From a checkpoint of a small mixture-of-experts model trained on Wikipedia: 10 layers.
Below are experts of layer 4 (counted from 0) of a mixture-of-experts language model. Rows are named router (the router's row for the expert), gate (a neuron's input weights, with its number), up (a neuron's input weights, with its number), down (a neuron's output weights, with its number) and show model dimensions 168-223. Each number is 500 + 40 x the weight over its row's rms, rounded and kept within 0 to 999. Numbers have three digits each.
After each expert's rows: a language model's description of what the expert responds to; "gets" lists some tokens that make up at least twice as much of what it gets as of all text. This comes from a sample of Wikipedia text that the model never trained on. Tokens count by the router's weight.

# expert 4
router:456444525517484489454542474467447582446466461488486546534478568443561491501519424521497501452549464528495526477471454427411512564413523419556478560508450497467501517539
gate0:513442505511520515561497503495583591533500523481456544430482486526538543517495488491570521509514495492579547584535534484487494448551566480468473507499451511538439525471
up0:508573495421458495448454430492497412478427460392511524536497556486520555481499523521449479529493578497452513478537497484490497500487421541508479514493522528433506501509
down0:484507468500476448426580545455507511534371535477501450480554534519520558443507544480449443486493580466517537485549443449474522412476494494504520469558524489523485474542
gate1:469445502426519478505444498502519592522447485525489431482460460518550471448507467502550536512537503479495472517533547600466548457486512423467497454514426556548538521520
up1:437462488458527542522465462633450503505446540527483505538460538473517492395510505476570479513461468504521444531478521505507505414523489488452504489511469563466516490497
down1:524492443560490519522464536481477491479494487477444549527513476473522503511475501521528492507474570460535508537525493487395511490581420491464489545510508521506418511483
gate2:479506507519472546505534482548523480514537460487492450470478516520527448591521554570508484518503498514484478486433429437531519489490534426511493559436540494459516403494
up2:497492508494477503514476445535481438444532504541540480498497419508444478477448483516506494534513493444444474585519571570483446489512437516495532466564493492513523539490
down2:534486531443579612513509495476444538513478491485489546464512486516529543551434609488502482449523482501478505494561481510560563563519491458532416506460549561446482568517
gate3:457572542471517524474493477594536452444581538483486509496541474485606543526509457534548499446448503503494459509521548567443514462514436509539499571568509487418457581418
up3:510489490508545527552514599495396420407474520457479540523531507500528546494455525514523499515519493523532543530471497526500485469537542570495457508442516440539562521499
down3:454485441523504518515445471534519493492478482530526450551554482551569418480483566502494473550518489519423538522531521570545512516469517524462581428516476530505544443466
gate4:542476489445438526496451459425505589484431445531488497533483476504504599506543455502480494499524588529464496457545551509472469493495574549440508535481484494551488477416
up4:468496485546539492494504468573568485477505536451516440454543482457491500513483548512477465413494543419522505574523500528567544457531432482502498506450504468537496427505
down4:531464513423502542499431513467443526439453528495498502517565542522459525505520451462486436520539564529493549521458538419521520462423482475500499508551499487518566380502
What it handles: Line breaks, dashes, pipes and field labels in infoboxes and taxoboxes, such as Location |, Family:, Genus:, Written by:.
gets: " |", "\n", "-", "|", "The", ":"

# expert 12
router:508498510497536512502510462493442471500529572500543462576487489468460552455495531528506418486571543460498491516498472463518492480543476552493478506477550508533488505469
gate0:490558533508502512505519487611540569490448552569499524523514463501573455521577506556568503476524478440494418495473535493460505506517492484528525506467465484463508481572
up0:500456465495477516519480501504479497506482579578475499475480515503488532471465571438519488490485490482539525525420466502564488562488501512450560553500516397507470487451
down0:565488551416440537533473497569436510538440492555499522546531496494493535552548438475521476458504542479502466533525540470449522518519516520581539526477525525520508457498
gate1:462525502537518487549562541436488518507489431506498518475431508408500535520468503441522473544583497552507521509440518425538522562425456468574453438526472553473551408532
up1:552572566490500454471423497594480520519518495471499436511562450577470544496582560501500541439469534461477443524532533519514525496525450535495495566494443572489500509515
down1:541535554527477451463469453474517511488477504463488454519532468540514469549534487523469447477501510480442468489518505573457524451515518494391487551498522525478502477563
gate2:480476502535448471420533551527476485523566479491496539440446457486517490485474469438486504488507499505498504501551448371484459523487516496520480503577461525441534423479
up2:508469501559530538476453479512457506536498449506462498509496519527496479574477603552514526510580535501554484498538546448540483508482503489588477587489503504471474501394
down2:449525491479529486467486445507522474515505539469504492476527495427553518492501480499523580529485507428537524468619392529493518514423431511459528486472523528542433505488
gate3:497537512508477517457551557460456558468515508453511530495515499479543442535500517529497448529532501517463501389471510484476556487499432440538535419517537379438542471599
up3:538446521485454456532424525426450447505531519469518543518484507480522469429452532487474491526460474519500606501433506473505581479503484510517467444506510439504533514536
down3:441440540476481526500527571544472504467505541495435511476463479541465471506353501476485481555521501556497539514478553514524461468569523444517505464476526451431475512528
gate4:490524467478507486497524482506538482538356459446484498485435560467543534431528463532522519567424468551512511437583513499475488521489450532578569469481531482518460505422
up4:441533550500494515510430545485458387575479454586559533433528555543515491528532549485557495499550461509531566513439450495466465542514465457517426498510422559425535428433
down4:438512536595538466588466470475494503494531410463520531562476504529518536458493556430559542498453507487527451500560544513473496490466548501503496549484407551505455488548
What it handles: Capitalized starts of phrases or cells such as The, A, These, first names like Charlie, plus pronouns he and she.
gets: " The", " ", " he", " A", "a", " she"

# expert 14
router:503493441507540494513508483506456456471520587501533431561466479489459569455483540488531403476562529448503490515510465482509511471542476553491470500495529511546441494472
gate0:489506536552540543431537468513560452513508441544510456539490523491517458527440440505535555455527492459456509455484457468419497571523473560511518554494481478502490453509
up0:554483495483497467539478548487467540509483572477493544506516501518479516413541475549485522453417463555495558564506571497531564456537451472473469518446525545465537514618
down0:506468511459428524466570483493620507477474538469473484536480492531491478487447447524503535440478561456489524552468514431480523470499551479468516523534554520492573525505
gate1:557500516532413525526494531449575512507526481425525468427529505516486414481496494434511564486459581506522472445515537486472521540507518520491494484480511496462536510495
up1:458492518520512453503524505585456500442568417481503596438494532513506541518460493599535533520461463470494493500541427502556537479484488473448453566461519511556491489538
down1:501543450545482439499543502496510563503532460547476565476460523448479415539579533513541543508559532492516509463564509534468557488572542502603497482473518464519485515569
gate2:468491497508485527550482553528515514510479503533448565477506459431485492480532578439519559523400521482532460510512521434560501501518433551463450548510536505550513529565
up2:487479444408480541500500576482447430477412472502457450519534480495454443499559559521499521510505455529609473520483522527565514562467528471457427442469489472432527504548
down2:517540542463528555475522544474455413501460548519530504528515533484438529528508439475552484503474471497521571493520514530480545459451437482514564450517507485555546529513
gate3:517482464497461487525570478525506544512513459508527473524524526504458500443511470442488543520494452490506492576528537483423498476509451513471553462494524452477585518513
up3:492472494572536472543637517505526477430435524593463451506503484472530545449458531551509500495440448484465456538573526461447556551578549534478467510597490496544540483464
down3:474495478507526518456498520463521516484422494479496418514515537382466508482522478497460467507548514504593509495517443466488537550493472540501534523499505470505513519489
gate4:476464520550485486571400512516481510502527476500534543476504498467488526461524438515519534449563488503543486511555524482535498653499493443466520443557492506550467536434
up4:564499557484502527510526552430432440448511474569528480571463501523438533514477499525506519483511445553495474505516630505596454429482599529535512522531509500511494490535
down4:527502518503528484496543442545497469479528412538481597536547540541546554521552426509553522547496443469477497469525510502544486552536530555539490451556568486470528501474
What it handles: Pipe cells in career statistics and league tables with many numbers and dashes, plus the, its, our and other function words.
gets: " the", " it", " that", " its", " they", " an"

# expert 11
router:487464528463436510449497572478513526603431481474548454453384523544530499448432479457501477485491483560491509553523512495486424470437520465530569480534530554498521496406
gate0:442522500541453436583520478563499477538501532522494473513531540466549484522499400585528436503432525452454463504527470441479498513517526492497555496539436504490481466490
up0:473516486552487494442484450529493517507513502556431506556546484577501493485487455585530501423480498512485432471461492557493500522557468517489459431488502519470487530482
down0:567462450457516512523511520574542442569497512477410464434502567486488499522464499476518561540586450451573520480460417568481493481489475596550508554532494498464439488550
gate1:458459560506544500555539505558553516479461593485493512453508491427429475522453507473501604490524504439517505460499560560515479548548497521474475568475527514486532510482
up1:474426510546488514473503545478539559511437484483522483498509607507463484493501507516518476457514484500417519537453467567519473551488489506522534494550447480517537464479
down1:531392507463446519499429532453438513530497517539463445453524473482524532479492556494597459501532499467517484515502547563496513520520457482571498532437432441509515469512
gate2:564478593467416478463437524423428498434525507514531446480516447501427497507419517522470584516449530432552505460462563490504492557499536416518441492482555471511507505472
up2:512533553492432453455520477544425545544518543522482512490495506395490479495499435516454437436497497482503479474520559552507502520537508485499452505524483474503463533476
down2:506467493516559510501463406483492491512494445561548468557547528432474433444531497485566484528581538485517539529508536506431495488484527488463558496516475538454437437572
gate3:478468558567494407513576493465519539465494472523492449465510566527555512510463467513501541469528449541412492419476474509483520575407465488560524496605520456445562480521
up3:512486454529478472521556552478562473444515495500513529480492526474577508487488524455449451459413478462558506435513475505541512527545416611501443422466510530475511471419
down3:487463445552516467546540577541493407424515542498495523484502530509529556509472529488509464508472504474527538439472540416520531488474440477439498542500466483528472522427
gate4:540464500535446514470525511500517511578533510456392493419461512485538496502487485496491503489444509586429493422506534487524450563486458513452449464550413462461524495509
up4:465540540518523529529472441504503545391521488503566575515544463511468506486526477533524506526519491498451476467511478563491560454546604479541487522438479518463480515517
down4:496586616544477507526455460482508533552489498553551494524542456434513461506492461524504536493529479533482467527521534579568499548524498451544508542471487478530553517468
What it handles: First words of sentences, paragraphs or sections, such as He, In, On, After, During, following, and list dashes at line starts.
gets: "-", " He", " In", " It", "In", " following"

# expert 6
router:534495493545569460491591458519518523497532572497466467512467508466507555501481509530552504525517543521471488563511496515497556447532414546488477531497520507561511557541
gate0:527501563496517529540458438551441472553530464513402434517503529615464466477524524471502542465442564485407470553515507548428528492532539454511472508485503535483568567502
up0:500499501483471486539511452466498556545496494485578441518517442481433497530499474500514508548559533449547461429531469572598459507467483458508520523533513469564492495468
down0:514490578529535472466514511440560515512447444531464526489493550493465446483579552509514508561476489545467449462456550502527489481578526437513518507517544525423578500562
gate1:503536476586514470532481554568500501521535463441455493448474510465561516409497471551484479527485432487486528524555498529510475477505463380513556480487506548423539613498
up1:503504490458538459497474465544485536501417497532545430486532518537505515578462426492500510508558604531513489474497511483475542460457515639501576422454494464560514428526
down1:506460525500513514540526464486524541484489468502444487491491471509461527507478488446473506519474529471459503524482457463431463524582455474479523555557451532425526562461
gate2:507514483534526433506509548519499472591539412537450480588495524527421452475469466476507513523548424578492532493540489529462490437498526483503479534497520455492542485566
up2:485549463545526598519460494536561515485427499542512473489494531496488452618449516469488400512401532438434513414537534484500495557471504495456498510434508526529497484437
down2:574523544575502485494507508488574548556477457483476496566490442408554516474578510546525537498522481568507520600453489525502550545458530551469434496544426505465493592564
gate3:460432528497493453495546490502500576490542515480492512453486371552446517588432484485504470463464569525521455562426487520513443535552513522525446585524445490421514494473
up3:458440493579467463510459548475566477530497492567468489565480497514506455500490472562561494582466473507462458467472559470398523506563430416525489533533547454515502498565
down3:488528422498504471553505532462544503456540459481532489465544513521470486433478511478479510471537469505510568486451498499558479527526523550513441421461467502508491483509
gate4:508430480479526518507501566374535528495551482484450457569488507452534400464476441494493495458517493496538477555440511571492545531487565455502544507480461514458522526501
up4:461540524461490484497441467509462508546550481492481430498471486558488536467554467502540586540539493536505471571530527621536456533541533466490562521522515531502464511433
down4:558483465440457481502544503438536497504471437483513507556470508479502484484529456487491550508479525514452480522471543538481444531532568433475539524568479449516506532436
What it handles: Words after prepositions like the, of, in, plus points columns in league tables and inner pieces of names and organizations such as Racing, Chevrolet.
gets: " the", " of", " in", " for", " de", " United"

# expert 0
router:490471487535538542493512448532501464473512587516505463541495494462455564489507576496524443505533543461488476522518488476534528472570487555468464521479561512529443508488
gate0:589453499475518457491529488497441546505461536506490457481482520469453475450556520467467544547543528535445494524528562490471478494498493462482559474528525535488453518548
up0:500494471474489512555474488536503540494489467541440607447467459543559539497457508506535466560469500472478493490527499428520524502534491464445484575542491593464528526496
down0:430530550524482480507435560472471504517458488491539533546422501485484511578527492498522504506554504479545465472478523513493524527461523490520470533533499449509529507602
gate1:495528498456523564585501488523498529424549487453520498505457516492386525515513515491500503502454454484411466502504557524606559524548571491519468573451550521538522467475
up1:466462528565516509544484546421472536506490489447460505562510506459498491467596530438521530468535557490512547408451560475536505567508447509506456551553508423470510538501
down1:532454504560433559528527505518521494525429500495481478517444500453503543473480503443614497501496534491463437485431527541492544529500567508495503548511525444476560438531
gate2:405469560493500438492493474430416520496492480505449515476525390524426458426510519454464612517518515510453534442535526436508513541489535462534455527498485450478523462555
up2:564498529526496548499457507506545500530540499508558492476490593539521570547407441472517541456469457436530423554411502503475515549516527523455419441494456562455556529497
down2:483461541492426500450534474534540494574529481432491443486490553533537489531487485470469529582478530517444533574462424541491473496540482548517493544494457547496575424467
gate3:486394513528511435544481488506532451433472490477542516511420526458477554504509445449461542558421507499399555512535504487510570517540523434522475519440574502584555518457
up3:493554466469458534532450564470504543493500545409542534538514494519453479396492517548518492500596496501499541427484513545543467554490547494517425485557406532451474470457
down3:537531460506527542498458430516468506536547562524569465447526462565438547525431488545508522486494476449474449496507501450502491492485523532536465473516557495543520500508
gate4:432525502544605511547543458498514555503584502495486531473549450486512457492536488454509575513474491503526472474520479509460547504488467456553526536487489497481485538442
up4:458491508503580461456507493550558501494494564495522498470571517442500506496570459555521529479512437511484451529512462484515477483463470510397475451463528499485492472478
down4:536559512434470493505506523514546481542443472521518502497557493386544505547425538538492475465461482536472439505503490496549497557478446638499457450461497488456450536465
What it handles: Pipe separators in multi-column tables and mid-word pieces of foreign names or terms, such as Javad-ov, Arz-ign-ano, ep-istemology.
gets: " and", " |", " to", ";", "i", " who"

# expert 5
router:476464463520528495513535481542520508493522575507497438588462468471473565469510534503515403471561537501501533560495480473507503444548438530473455520485513507535473501445
gate0:463485504570517507452571507513504506538467491544510574365507560463519550463501490532533460445517480403571483494465440453565541530480504506499487505512531445581474534486
up0:519467481539515480453497482478492512470578527498461456468448513510483531505517453521513482468498489505466500442610504490491508526520541485474534477566456470486553546587
down0:501494530473537508525468405516467448488501489565540536497521449461499450477512511478530490537517550538521528483491482529535455515481534501571492491463518564508454521494
gate1:516621536553459517477495509505538503482543575551476469401481445455455472571534505469487543482481507458499496455520483501471508543531444520532470526443461505528526537583
up1:476565504553527524503495436472465496513530474431460461465416527451496490540566549543481517494526508448444523507464501459533488545515429524548474502495481497534478487568
down1:518512402458470501448515442454484450538521441492512443514461424522482496547426475426430499532498453512425461464525467487439439461452426523533533516471527508528450431623
gate2:517520441495488542544495519462439481490535484468508488458484547496431446606541459554476487452497458537568514476516592535575497539431445515395518524492487509505557523482
up2:546413485449551482513487493507481470467455478530486558451577493476508463480463498450423497525477473429479449470511483547511525492505451473460506484513540441432533451525
down2:519556548469442550487547569468564527408446430482522445503471490433506523440521557437535494488568468569524571524458577445491457482504500453517493496493498447449584497531
gate3:478449535465524480482449513537507459469605556519466521479633490520410460554472469439545581525493477530510454461502495454532570537451464534423513432445557529444471473558
up3:458566519546564553524530602471516470458518517490518514537518532500564559525447508511542508532565496490497459498566480489509495526573529478442478469452512465505537462565
down3:535485483546479446497443449514439497503553497570552404463515516533601509466473472495493485560468549491469516542549470513574555526486528560510494511470523514496523477452
gate4:430572490476461506534552512539563484488500436484526450469502467510433480518508501452421511475503592473574573427530493496524504465443506434411567485415483468552493484440
up4:458468528497476486531494538463522509460493454521475493477440520504497491519464552575531464548530568494492518509490473472521517494405454481472575483407554452546487508483
down4:504518480468531524463499499546464524430508453480490518464408456534545479506501499487471517515467525473450439468504500491431547518497437460472504509478510485478495588526
What it handles: Sentence-final and abbreviation periods attached to word or number endings, such as acts., 2014., Mart., fl., and numbered-list digits.
gets: ".", "s.", " which", ").", "1", "("

# expert 1
router:518540507509488463533511524494547500474546470481433576440550540463530490538498544532452647547492480493506492426509540467477463482532525551548453521459554548422525516507
gate0:449510529496478489384440486463488543570454519559526464448507435541518456517496513505507510505526498499516512511451462519473553535571503498532496485506538531541526464557
up0:506535506433498498472476534536522456463524446479568463468404441429494481441470487516510470461493442480474520512487478509565558562504491488532557497490528435486493433509
down0:534454447462573518566457415480498529539510532578532491512516494476429533517540490465560486513553456434452498518414495545497501490483508377506483524582523467523506495508
gate1:553456523458536463447446446412473512461463484464496507493446495543480433468503472497395528516544499482455530481398468547466480495433483507473525528511507528544524440618
up1:570486538428511430443406458481504474438541504465504508459541532482486430493492470498412514499572517546446489495476471551488422502426488499527474532527486537524522461547
down1:473500426530517504463573466571498568476484532532548521491524525502470546535510559473596384394511473477496451544447516512550522557467457471466521528485494499547514480502
gate2:524506528547551418538497546526480598508545468478546500524503514494471497488523488497468544515556504585491554457402493575519440528501499488545487541492502534556506479520
up2:510528503529477557476542478503561520453413505573531466472485485513489500484556480506522451445469482524542478449585484515498590477492558465512519485536482427502543500578
down2:515551556467497468578490487450483559469504475500500527510540490485534445491547503497534481475480428518456573493439503519530506551557499456466496455577456533434535474520
gate3:486526500495508585472443463507472595528458487496489468482559517564486456532499443556558503434535567469428475501538438573387439521468470493436508446463512459502506481451
up3:456461511517498546572517503489533508478557504448498487464542500514541449517467568456545487551490495476464478459518533540521460405478443529469556516518509524470511494557
down3:460531375459518424538475460512486573464481547523499511520536489489489521542461571553571532468479508430465530523451502477444504504514477472524502477448571478508479530515
gate4:491584427519461511468489530507525514431530443503479505472546519404549495490428538493488515580561470456483545463498486426512479591456548531496467492474535413491519425502
up4:462487462598472480471532499560497517464489475532419551488543507445574489478534491517469512518514442518472537500507572472455526533507420486468441502478495447514520413483
down4:453490435489490532499554498462495471527508527583478474493541502509513474464535486463543409510509506502499444548451537478497484616471553477461552498518505387582442462462
What it handles: Articles a, an, another and the word right after a determiner, such as first, single, newly, variety, majority, result.
gets: " a", " one", " an", "\"", " more", " first"

# expert 2
router:473469511450522467520487498505457505483530554519548452574503467507467563462478531505539419451553504460534549506512539519536509442473520479537457449489498549574520454499
gate0:480481502505544447517453433448488550482530461542545481504466477524539516444488472474536479560523477461581491482492497492469531465519524544455469515596477429476496483526
up0:503513536453444520460614546520465491494513522509526468564437478473486524535505574489488490489504550549503575474511506499512511528478523476446519493456500581488514507512
down0:477561582555527511531520511592536543527501525472524422499495460532537514507568478585560497439452428450555481552500480504479512510498467494501528516506442563525497566457
gate1:495440535515527551462468483551544576488492492488465494510530537495569498573480426504519448442496547518502503558469521477612516488395450457541536516525492479520463525465
up1:459446505579474462474493536550478466505519598488490476539440463524477493483528510511485456457470471547469486500558475486548517503599509557528461550446485523412498531461
down1:475458556521450499533472493491430543498534566520528523515472534493519496509480482414533501508468476561479512460542460533583577537491457450538563460472510530514485494480
gate2:504479532499438508439469493539539501457427464468462452511546490497489543505468443480524468428502606529530470562516475548534527516436579459477483464476497562482540477517
up2:501511492447576515460529511455487489527550437510519498481509576535534499366574460491479516588575458473461526405574529598499486502499466518578472444501523483543530519539
down2:459545504520440439486516554472507444567467471539520465521489508456436527471473548488539467525504538533552511559505477533527442434498495547511460520425416509587563490535
gate3:472495486454520505532446480466455467504518462459522467449504492544437437481437423558453525531496480533602408506467518504475496559456455415509485451514520560542573525531
up3:491488515594524504573480513506568501495447491458517524552434565473486466482403518506492444528452475485522489507438473465495470488558517426476503455494521487480543506515
down3:475522543467495463487443491505462497492496504475486496528469485479463543506495513556476499506537551518562549463472515547492490427567514509524455448500474498503486501425
gate4:496469475426414499493433526542544514498462501492549536500534506452489562493516494558567513447470574528547507544558512534525544519478513482422536498426434556529552476517
up4:484532466514600461531479560527528342580489501534489483528532508480406576427467511512492484540535446402507478429531505548511526518521484466500531442497469463518526508554
down4:427496611565479491437505499496510425534429449503465483537454569497498500491528499445484504592499488467525499542489461492524413518518475447477426557552518516535560501514
What it handles: Tokens ending a list item with a comma, like dates, places, scores (2014, Kemptville, 6–1), plus longitude numbers after a slash in coordinates.
gets: ",", "s,", " and", ")", "),", " –"

# expert 8
router:478509540509495519569444479443549451486545421464508530418516450526498515472432500456460541524529471513466493515447445429543530565488530454463483546538520447497502465516
gate0:540447449506486481563486460466495507432477490535488512471437549452482545469486473522542463567451461503544488462413474559455590486468485457536433457465493514472518572546
up0:477545495463441483503541517504499500399508541565515519482482414507510523529554543518497537482498547501506535573576517426470503538577443525423487517450491650451491446452
down0:461503394517503530453490490500471462490526471526542541487469479511471550400503458518431475446501512453518480517519434569509454583478429540507513497533490523542399538468
gate1:464512498458554448477528493451409491516483544491516467484499524467469440439561565544523504496503451464501501524538515504534479519475523555553462510511551527557493572565
up1:444502453423533494507523429448417492520543533544580526454490509495518419480511512471534479486545500492549508452524489480511536489535506479499465397445446569574545512578
down1:496546440515466561512520454596483522406444501516544550474500455431485562508541456499458444524458541547471536484445585450563485497472537483548479486559454525518453457551
gate2:413474536504456441496570434490484502505565442437536494465505492464501483517450409448450512467509580487469509572472488475567545517456507508491496542464466478503517427539
up2:548482531544514447454490517531488506506446575526467487545485546495480512511562486514461481469481441565500502498470499514411462497550448467587516501517492540478439578463
down2:479469617533567447430523410501501485479504539485504495550554542520493403524475490482544523526531484453509509482507459519463433493514526523528463488521527449570516528513
gate3:478449551495397493472485497476515535538507427493520550522470522489529472570528471508463540543518530545567508482521500561541522480432518503543434447478516529510505494572
up3:536395490440476516504533540545437438501538464487519525533451510504487498555460501523479493468533514526539500474469489461516517486568475549501488465491546477479464526495
down3:482554486484532508536545490500440504458529548509527453512502502493472557504457507500569528506523489467551519499439552418516584494512491436490487501530465512490487535533
gate4:464499572438459478447502516420537499464559475566468418475468461533528524453463433461500557529502459508528507494542558511421464552452464532475520501475518475536486547486
up4:509510499451518564501529471537477532548488461518476434470502506526527507503437539480581464525516489551519458544453481501485486472402526473483551564463474473471478507362
down4:475482544457492484463493497524515544552425532413495434533564527522547469521480464469558512522505514544465542485531462520506517498491539400518420464530509570494453527499
What it handles: Main verbs right after a subject, chiefly is, was, were, has, especially in definitions like "where X is the..." in math and science.
gets: " was", " is", " were", " are", " with", " had"

# expert 3
router:552550462504465507507473442556484518505474477545538461522517498594518465510561538493481460530453554470491416428519550577577524492499450456509582422553414476507473416478
gate0:520523490505434455507491507444470487491486508472553474467561466504480421481547469539459506446507577528531536501600448517467446487497515527490477493422446488520515436476
up0:530505497511529497468585510452461450557503478494493494452601541505468468455577550550453493510547525462494493508524436458449435514525459532506479479508432453487486458527
down0:573452424496514467485492477500437407448500530485469541531486434442473453536499470511477542515459491456461495580457482450521542522425488487457486574530482475525520449521
gate1:552526505544499469485497511432483466476490461448527518472481504513549542413508551520481553556494511457519567418478461572521528531557531449458480442434529432524441569518
up1:459494491505496486460508514520553552446503521499393482559471497506518509446511527551587456451549496583507513610530501511422399475473489485487438532493494554499490479434
down1:492523607445447504473505517504413556480503518508504475524518501554465494428462536542451470545452485450514478426555496540541453480473463571520458504526501519464523538473
gate2:525517503448402465502517493377537474510501551486455453482540466414517494517528504529408510489492534582515463485520566512512506497486578456520483523540459519432467538473
up2:497458544540475537571500483502508558461520456463532461474490496465415431494487553467480454549482452463548492482574533518516517529448603547524443444522474473522529472481
down2:528569530509533559540511507549444586514547529493448539482502450533568536484467527491504479478473540547389449443525504554505495492542492540482497493481527476419531487449
gate3:420446503449495491579546600441466482450471518479503491477450532492505477473497397475501493476509504472523479555448470546422528565459578520470477506535417452418512445506
up3:460412483536551486440440471430537433542490547451574485482530538499518439487541528517476518475472503473505445505534462457506505488535544498500473482505518529412490411480
down3:470504506565522511413508457502473516483508551489490512472554495560531510461518620448553532538520475488492565465523504484515557500499523517448525492497531508491519443472
gate4:490437470516517478486449462514506520538486481485509463404501558465462518532428513539460499430446474533502494537533503439549436537429488479528467520554425506475549484501
up4:495482412471520504455442502509489465512556594534478473494461526512499497484477554529469444458486491506490440552478575478504441480475464536525517489568439495426510469394
down4:552435345584491454479464532531465470509610440495511488462472526432504450473506486525536475535481512441550494464524537557467454505547451464539478478454493466513399554537
What it handles: Pipe separators, line breaks and == heading markers in tables, infoboxes and squad lists, plus field labels like Born:, birth:, Education:.
gets: " |", " of", "=", "==", "|", "."

# expert 9
router:472483467508559475504514502496438495478517565514539415567464496477459571473479514467511408493552535456520483510511457465497446448555487566478452480477516540554469500490
gate0:496486506522499495513433481523472457558500487457439519497470549513486507421458499483481520522444507501508476415559500459551516473561510489439465508465490492518524522556
up0:532547537505486550531451575458462460533518525437469486510477443570476497462446496513442463549518493553497502455459440491527483563567522418523531547500486459505482560533
down0:538455453473526548471525475511516488506476556459431480501514502492520501463467464567496473485518458548469490562497538507498548504521552470474423468508603503539411404463
gate1:517502487538395531525562525487505504494474523493506483400525458477443603542539509528545425502524385449479543467404501495529494483525510511509530506514473418454473455525
up1:480479488546429508501454404514515539558492571452537514459470500494525484504543507537509482472503563503595475475576456469539458467524507468469561523565498499497458493488
down1:450487491524530495550516525510470517521573483491472457529548434478502464452489476494461447485501485492535539506560615566489534458555470525464567549521521523571479479453
gate2:516504524456451525517535474516481498495497439551435549484535494521554529628591435553538561509428566501467451482525520474529504485477478526464518509521511507513570523562
up2:464505481478485494522515493564513445532551461539524582564454532470567557613438557509568469528516522469503438509482474506543522496484439510498510507494548560515502473473
down2:455525508573583554529463485497485492423491501402484521501481484465470522486503458542438396482524513501494532509543418448498441412561516532542551474474519571492510457523
gate3:472458521530481512511503462493507518488461517461498552491480514591448511527557504504442492442443427592504482528511523486477512514470488502581558474499445536463530540501
up3:438499587508506415439438378520591513455466480464585527423513457549536490524511466506528503468508469414441559507588497498548558540486481544475531440491462546546506500505
down3:520506529443481467519465469540487472501486502489507519527536500557544457565453518457507515520518440383532452528505509540563555456539525513496485478531473470560553517504
gate4:560510558489502409480429494515513501449488545533481557452471533571481456498425455504412541516487550532460494485469458508470521503399471529482518429459486433533549513580
up4:554596460507524448488494563499563504432509560469474508476538509513545505517490549553462458462477493458525479453609430553524519528472469591433560459500509456567520485497
down4:579494391481571486480447480517520501471552559540502482447537498502499510599495522506460536486487545465502507578488508516496465559497486539488508504536478485580425455525
What it handles: Blank-line breaks that end tables, track lists or bullet lists before a new heading, common in election results; also these and their.
gets: "\n", " his", " ", " their", " these", "zz"